From a checkpoint of a small mixture-of-experts model trained on Wikipedia.
Size: 17 layers, 29.3M parameters.
Below are experts of layer 5 (counted from 0) of a mixture-of-experts language model. Rows are named router (the router's row for the expert), up (a neuron's input weights, with its number) and show model dimensions 80-119. Each number is 128 + 24 x the weight over its row's rms, rounded and kept within 0 to 255. Numbers have three digits each.
After each expert's rows: a language model's description of what the expert responds to. This comes from a sample of Wikipedia text that the model never trained on.

# expert 8
router:128111115094128119114105139154149125115108095128116115145136140189113119141148125141088081162118141109104124147111162144
up0:114186084140142128105108159145110113112110112112086172112132120094154150141119184121168106126089113158095131125154102107
up1:149129128102143163133141163130123086131126084111121152167137130126095109145121117161189140121080145155203097114143113131
up2:106106084139120095145139163125171130159128168139113106121140116132137139127144141136117130099105126146118102087094114131
up3:147152151114098085080154111141170129135127112126159166131167154156122102132098096116150123140181133090120112078119174125
up4:117116148134110100156130151119192120121168098155134137144211135121095136127161117094110094141096163144087124138125093122
Early name fragments

# expert 20
router:168136157144124101136185165091158138080126089135146127101122164146125110122114141155152119131150124150122090151118085171
up0:156168150133122128066117099128157096128102111122125125146131164139157168105116117113111124149122138128162159107141153159
up1:093150088142137103143147140070119140093161147132097151114143175088174130154113110134171140124108124124123131162120124138
up2:168143160137133143141103136107150130068133102114118159157181169112150127102131123118132148173121169115148125163146159155
up3:089119182134092126142123133120177133119130164131085126126157157115095112139144147144155102133109143139121105107104093138
up4:129098133110135108135139125136133133115121123164162134168104103129118082122111145145122139096127122134093134091140156089
Slavic and w-clusters

# expert 2
router:107142109156158173163130106134104112105124090075083166149122138103137115119130176144163175094123128105105154139100114118
up0:101101127105149135098128142100101110120152118098140101112117151121118136116137145138142154154084113121128128126061161129
up1:160157154129148120125108068137138173102128138122125135089080139117137148093134166122142098136127117093163080070092154140
up2:135110148113114141135152130149061115121135134152099112124123145080146159131133166107130138153099143107109110166128085159
up3:115147124153119082112149141144127129118079109151096119087134110125098152141115173148200106102103132131156158144133084106
up4:128087141134102141107121090118115109159128164108130140125117177153143068093122121138148115147126141107117149132135143122
Name-internal word pieces

# expert 19
router:135117085105173144141118110113202138136136121115121150137130129096114090120143117113095148168126102161138120160157125156
up0:143132129163139131177130151136135152094166112144096106134145090127136148087058170141145124086094134132176129146127100109
up1:087174124133137137135145149130104091156118121179129159146148123120119110163137105132107116189143116128137073141142085125
up2:138140173117108149143171152128167131129173121152104114145154138128152160111147121161105149097123139109122121161176137125
up3:147130099096104172117115151119131139127134102162106107151134163111169073119173115144125130114083108134139172116125113133
up4:150133110115105154131119148078143055149110134121107138132131124101124177132101105138128127155131173128141162153127171116
Hyphens and list markers

# expert 12
router:130133130123094143117099116146109133144121107105130168196172137089121130131120182121091142140127096113159078125147066139
up0:112115116149138143109134104113153177173143118170104157099140132130102158182139135132134155105131112159135128127195101164
up1:144156150116104158104110108073131111105113143119117145093124105121139134132127106161114136099142098154132190139098116132
up2:106157140112177168149124137168161108143152142145119129172152138146157125171152198145112122113117110140118131136131120106
up3:101126124130087160102128148129180114096153132139133074131100123128169123122107131160132072143115123168145130102122117147
up4:087152131141109121073159130103136153164137159153156157092144147149140145139132144137095070142144147132141128108091113147
Romance-style name endings

# expert 23
router:112113089123134132136120125130130153081135115112116112090111107113157103123115166187118126101119145141090137132103133132
up0:146102144123142116168154124096125127131154145162118172136105122137136104129127168144136137137118152134098142089128175130
up1:103127121121143080164072113134147139139128156111096104139124164109132096091103202125090144164130125079135100131113112162
up2:134128118133108176133168089148136154098126146110142097113079111129118104100108114101066120115111164105104190112147138140
up3:164097110160123118135133127138110145152121109138082130142136167147155114108126146186118128101142138131076146189099182156
up4:118111099098105156130176183095101073117134124141116151122125078120100156151106116120169107107111148156103134152100141125
Mid-word syllables

# expert 17
router:152124140112134094061108104130157147136149124111131125147144118188164144104167125214156129152132145110133138159124146128
up0:136117123107125116138111124129201115129145137136149083154125148159156124110128102132149126067125114102118163117128140108
up1:092130113120118109101147116109122156141132153093135129106147096164178096129103177162096149130131169156111157137108096155
up2:144151135088154117106133087186148120133114089094114146144093119097088129075115118169165143111100153114100160141116141178
up3:186066125113129112116124087095138114126125150140120126141182125129138142114123121076137121105112125128111097115137131124
up4:133129123073110100125135111146099081137092127141104067163123132153146126142124152138106141173116119133124110162159094175
Mid-word pieces after capitals

# expert 4
router:112103100137174082157172138123130158162122100147115126126134133126116117104096114148150170130133122104125127138178181157
up0:105129092113104114121165146139142103158125083162130161090148129131203174151135160149151099153172132092142132131137115146
up1:160129128126133128104138155142128126162103113158110133086148126109077111127116120147130133123107107173128154122080154122
up2:082174130103143149108116105069096117168112154129116144129156133132103120169152144132131097132128103126127116138140155134
up3:148135138169152118109159156097111170079144093130180117152147118093182126150147112145117135117140111141112148127140149109
up4:111091112116148129107140131111136122134091098144132143121114091103118122151118104173158100108163144119117105127143137160
Determiners after prepositions

# expert 11
router:176136122117079136148101158131115181085122074118097163131145175141101159120146105136127140111144118156129085138138085142
up0:139100161167141144103100096136179170146104129108109143108152146165088143079168149132112092184161103105123099138120126117
up1:141135115120121101149120146131127173177137143175159146187091139111122140113111097132151140141085121107127112199103099131
up2:140184121103077118090141148102076138108102156140097142117114101119135127147140141136130146128098117133158126124158150164
up3:138153106123150119164099120124150097141130117115104104127116123150096129097130153119153143101159165120142148133131129162
up4:172094175113099140161123118150125173099143141086151100144127135118131083149152133180115158115150134157159124133155141120
Personal and national names

# expert 21
router:113134130087183136130155150127174135157113144131131157144125125170173186102141110120163124151146116168074140118151092158
up0:129123130099149153171146169140093119131095130160155180129128117107114101123092149141170187134142163132121125121116114104
up1:087153130098153095099125128127157155137132129098129134084145148134126116121151104152127086142174134113076127126154103143
up2:139166150082101130129138169141122131118099120142134150143111116126167135067126130123190088102146104098152119150131124150
up3:088073107174142131134156111161162133129110134115115130115149117119174122084124133129098155115172132148144120160133152090
up4:117123132062129130080127146125121153156088123117103132090098124184139118112126093150129134132148082113131148098137152123
Years and opening brackets

# expert 15
router:123122099116119149143177150095136139155101107112148109130161111168107186130105126188144121119160149212136135119105102086
up0:127143097102121132146145106168107104123079128129132147171145112104125090130074116118175157087159139134115137126104087113
up1:097104125123147147156115072145125094109096153108144141098117151124119149134135153147142132121119128113158081144183116115
up2:127105141133111111121149179116149138118133149124151138116128164155131140121093108134148125119080147138140093140109120125
up3:125123101156129111105116118093141107138157106109104144111117105105122133163157141150109135127160117121105113126130081155
up4:098152129131147091126147121106186088130116135107148149154145085140082160091108074101171124128124149126097119147102117097
Foreign name fragments

# expert 13
router:111133117139184139065136114124155129136118142095133129115186111116127156127128126123061114155140122125119152149112100185
up0:095096098128089107154156175101106133117138120163154150121168119157133094121122102116124128091150101147077137112144136146
up1:135100084129123128111132104103140117153106064104151153139104174155147111115146095188141127134150122077143105151139114178
up2:128146134118132126104103137112161096174088114155178160128155110116120117101124110149097133205120100103095122168110136156
up3:098116120136153146093094110102165129119091144121162117148099152110175119087150143151174093105165143141113143152134090137
up4:128122119155120147134137128111116145110105120093131132084148084082151145144105146105119122063131110171124127132121107149
Lowercase word-initial letters

# expert 14
router:131133101129135090153080182124131124116118124115138155113147114126124101122098116106143135104121097156137128110105103113
up0:105117097126108108142101151152127118186130139095127109121116083110111112136087134099118098132104111120131125130162100128
up1:158154106172155114155116142117109165138116149113108080103153095139140100128111164137132093162107133142125107143120079118
up2:141162128173113119102114106133112138065111148132127154136150141156163106082124119126156120136115124142141118090093127166
up3:122098161113153134146146104083197135108109109153086085135156104140115111095160120103145123100085115118124133137132123137
up4:101102152114147161151111118150139114092143103132121167131169137109081123140154135147142105151114118096116132108167127120
Past participle endings

# expert 5
router:135097095141178073155098148134144144147068124165112130128085136135159139125121144174164102136125136139108092161188135140
up0:160124137127168087157148139160154100111102077153136151125149140157086133146117167101169130111118125167105157126124127170
up1:095119116128157155121103132111126105185110110144096090114096136104193147127139124101147132137113127149143081141162105143
up2:119135105107154183114125117143134134099143119151115094115117164103136118104134141191137101114129077115101123142115147116
up3:138142082134151104173129157105128098124109143176157167135093121092109099170124163120129134122130131170167133105141148116
up4:125126078130154127131101121136167136157082091134169159130121117131107202139141159124136126092149144117103136114115112098
Academic word beginnings

# expert 7
router:134136095125133101159109130117139138108159130096126103117120181195169105116163127115128118174104127111130124127128142165
up0:176109128141139104102105127101131124134129117161130140149125114132133085132135082108117102156083100085106126112141157132
up1:153107121143128112115130107117149194129122126112131164152135115149120156158138153065107179122079130127155136139126134144
up2:122155157132134123106068100103121136142111116191138113138124158099130121080173108144119141130099142123145118156163172164
up3:165117131137083153142135179144120147095157110136079124109119122136129110122155156125149116096126143140169111158142123138
up4:133172122135084141098099113082081129087162114132088135095135125108174146109111120119130141137132137106111135140122138173
Prepositions after verbs

# expert 22
router:125126133138162084105130125116146151128130144069140117139128124107111118136103126120123169134157130099112128110184147137
up0:124105117176128078097120114113157164107138111136144094111152144150101117126153107138097136054130097148108103141088126109
up1:124112159133113108169124102084124104092131116084139110100101132115081175112106118122120135102149133114150148149130141137
up2:137132139163147088156131073146121145151093106160118131116180117105147140128103134106112147160106126112128125107149127114
up3:149127157094148112162149112161131116099088117121091107152106161143135139143138142084107156136156130147121095138134145141
up4:081103154107148145146092120106103147129149103115114107143118101138160120137112129118150152160150121139102074131198116156
Word-initial Latin stems

# expert 6
router:127124122121110130108142121130121143136132135142127116107140128152108097121169109139143146173158133134143094149176166094
up0:142110081092099127117124139102125150160153126120106121132119128104127140146134132170130124131142152108099102132150108124
up1:108182127146121120126145096153135136092120130164129069149116152122136131086109161138152132119172123100133127114120149117
up2:184115104133167124170118106121093106156169095108133110110122132153096079143138116154120110146151161135101098153159101105
up3:137113127139131146112147110147109165122110140135132101150118141103122134105147134146102121094156151146097113135142131130
up4:089144141108140072082101147164145142192096140133176155126108108101071136097149079155120158098164163160109092132140131120
Clause-linking words

# expert 9
router:101093135107119090125121124128119180140119116142117136106121141108105091085087133124090118140135111129112112136151161152
up0:113164083131136143118124105137129165143154113153121128134126162123096140130149135104102097156118144123153111138114102156
up1:133104134105177132109165144142119158185116153136098167138090141133091156123137155084132181146135087151141129078114128103
up2:133130155137171117138120100178144147156161157147175162124132175062141119101105149123149133124173119128116110099114120123
up3:132086141131167132134094109129144127158140110151123122126165132098168116141157116149142108118125083111129182110128127130
up4:139123151103120151167098132163152130126156092111155163134119119097131185152080121138118120135094094147129154152113134150
Common nouns after articles

# expert 18
router:141113085115165112154070101132142129154132142072135132124120110120103152140124129163142074140136124163142138140161132121
up0:150114122110118137163190108160115144144092159107104113139102121153162127119132135129144060140160105105079121145133122105
up1:114126142135124128111104110137145148140117149118128128150134122122180116102161092150108129124161110146104105120082092144
up2:167117105151146100087102092140148126118119103095132093150138144127108118136134087101135174116105151116132164099121142187
up3:099108102104123120163084115111109139106139168096113156128112162160066123112114139139106131091131135187166096109118125131
up4:123121116140144081131099110124115158193107157116147134087152147117084114075091108168142153155128108136102113097128171139
Line and table starts

# expert 1
router:208114133149109141129153135069160178149130133130120147125125132109116124127181175130094163154147116105131155119127151113
up0:151153138130115124144193117124135102137135144143171140100180088143153169140149132130078145100154125132138140110169125115
up1:153086174135110120131173141149096149139135142114124135141141149135150141136081116119131124137170114117135127169138115132
up2:113142093129143153129131113112161159092129135123124150072179137146168142128142179100124120116138122103145135148088141117
up3:115156168154116163156110121113169117155112102122099133143115146101159157118105129133166174156098148128107160173107186084
up4:174159146166081131185107168080153108115123142142139131126142146094144140144132159134133141109149102119161139112116113141
Table header and stat cells

# expert 3
router:141146139120110121112123112100241147171121134151112160134158183168151133118100140169103144147135125149138142140100125097
up0:163141129144148166109127187096151146109117098171155143166165142149144113133116124155102147137143109128150108141128116132
up1:126133125112147132121123120162140143172118141131155138103138126118114112159094151162086149192135125142110104180138121154
up2:124154145120158120117090120160144161129176153134104129099126122139123109119094163152113083112130115126117129134128133125
up3:121112157137131149137127116119102127135134134108176125182097129162126128122127123118141164045086104103178128128129120124
up4:188147102134119131118123100127157158107182113100177141163163118150158179106163155146092151082144145123155146135101142127
Abbreviation and decimal pieces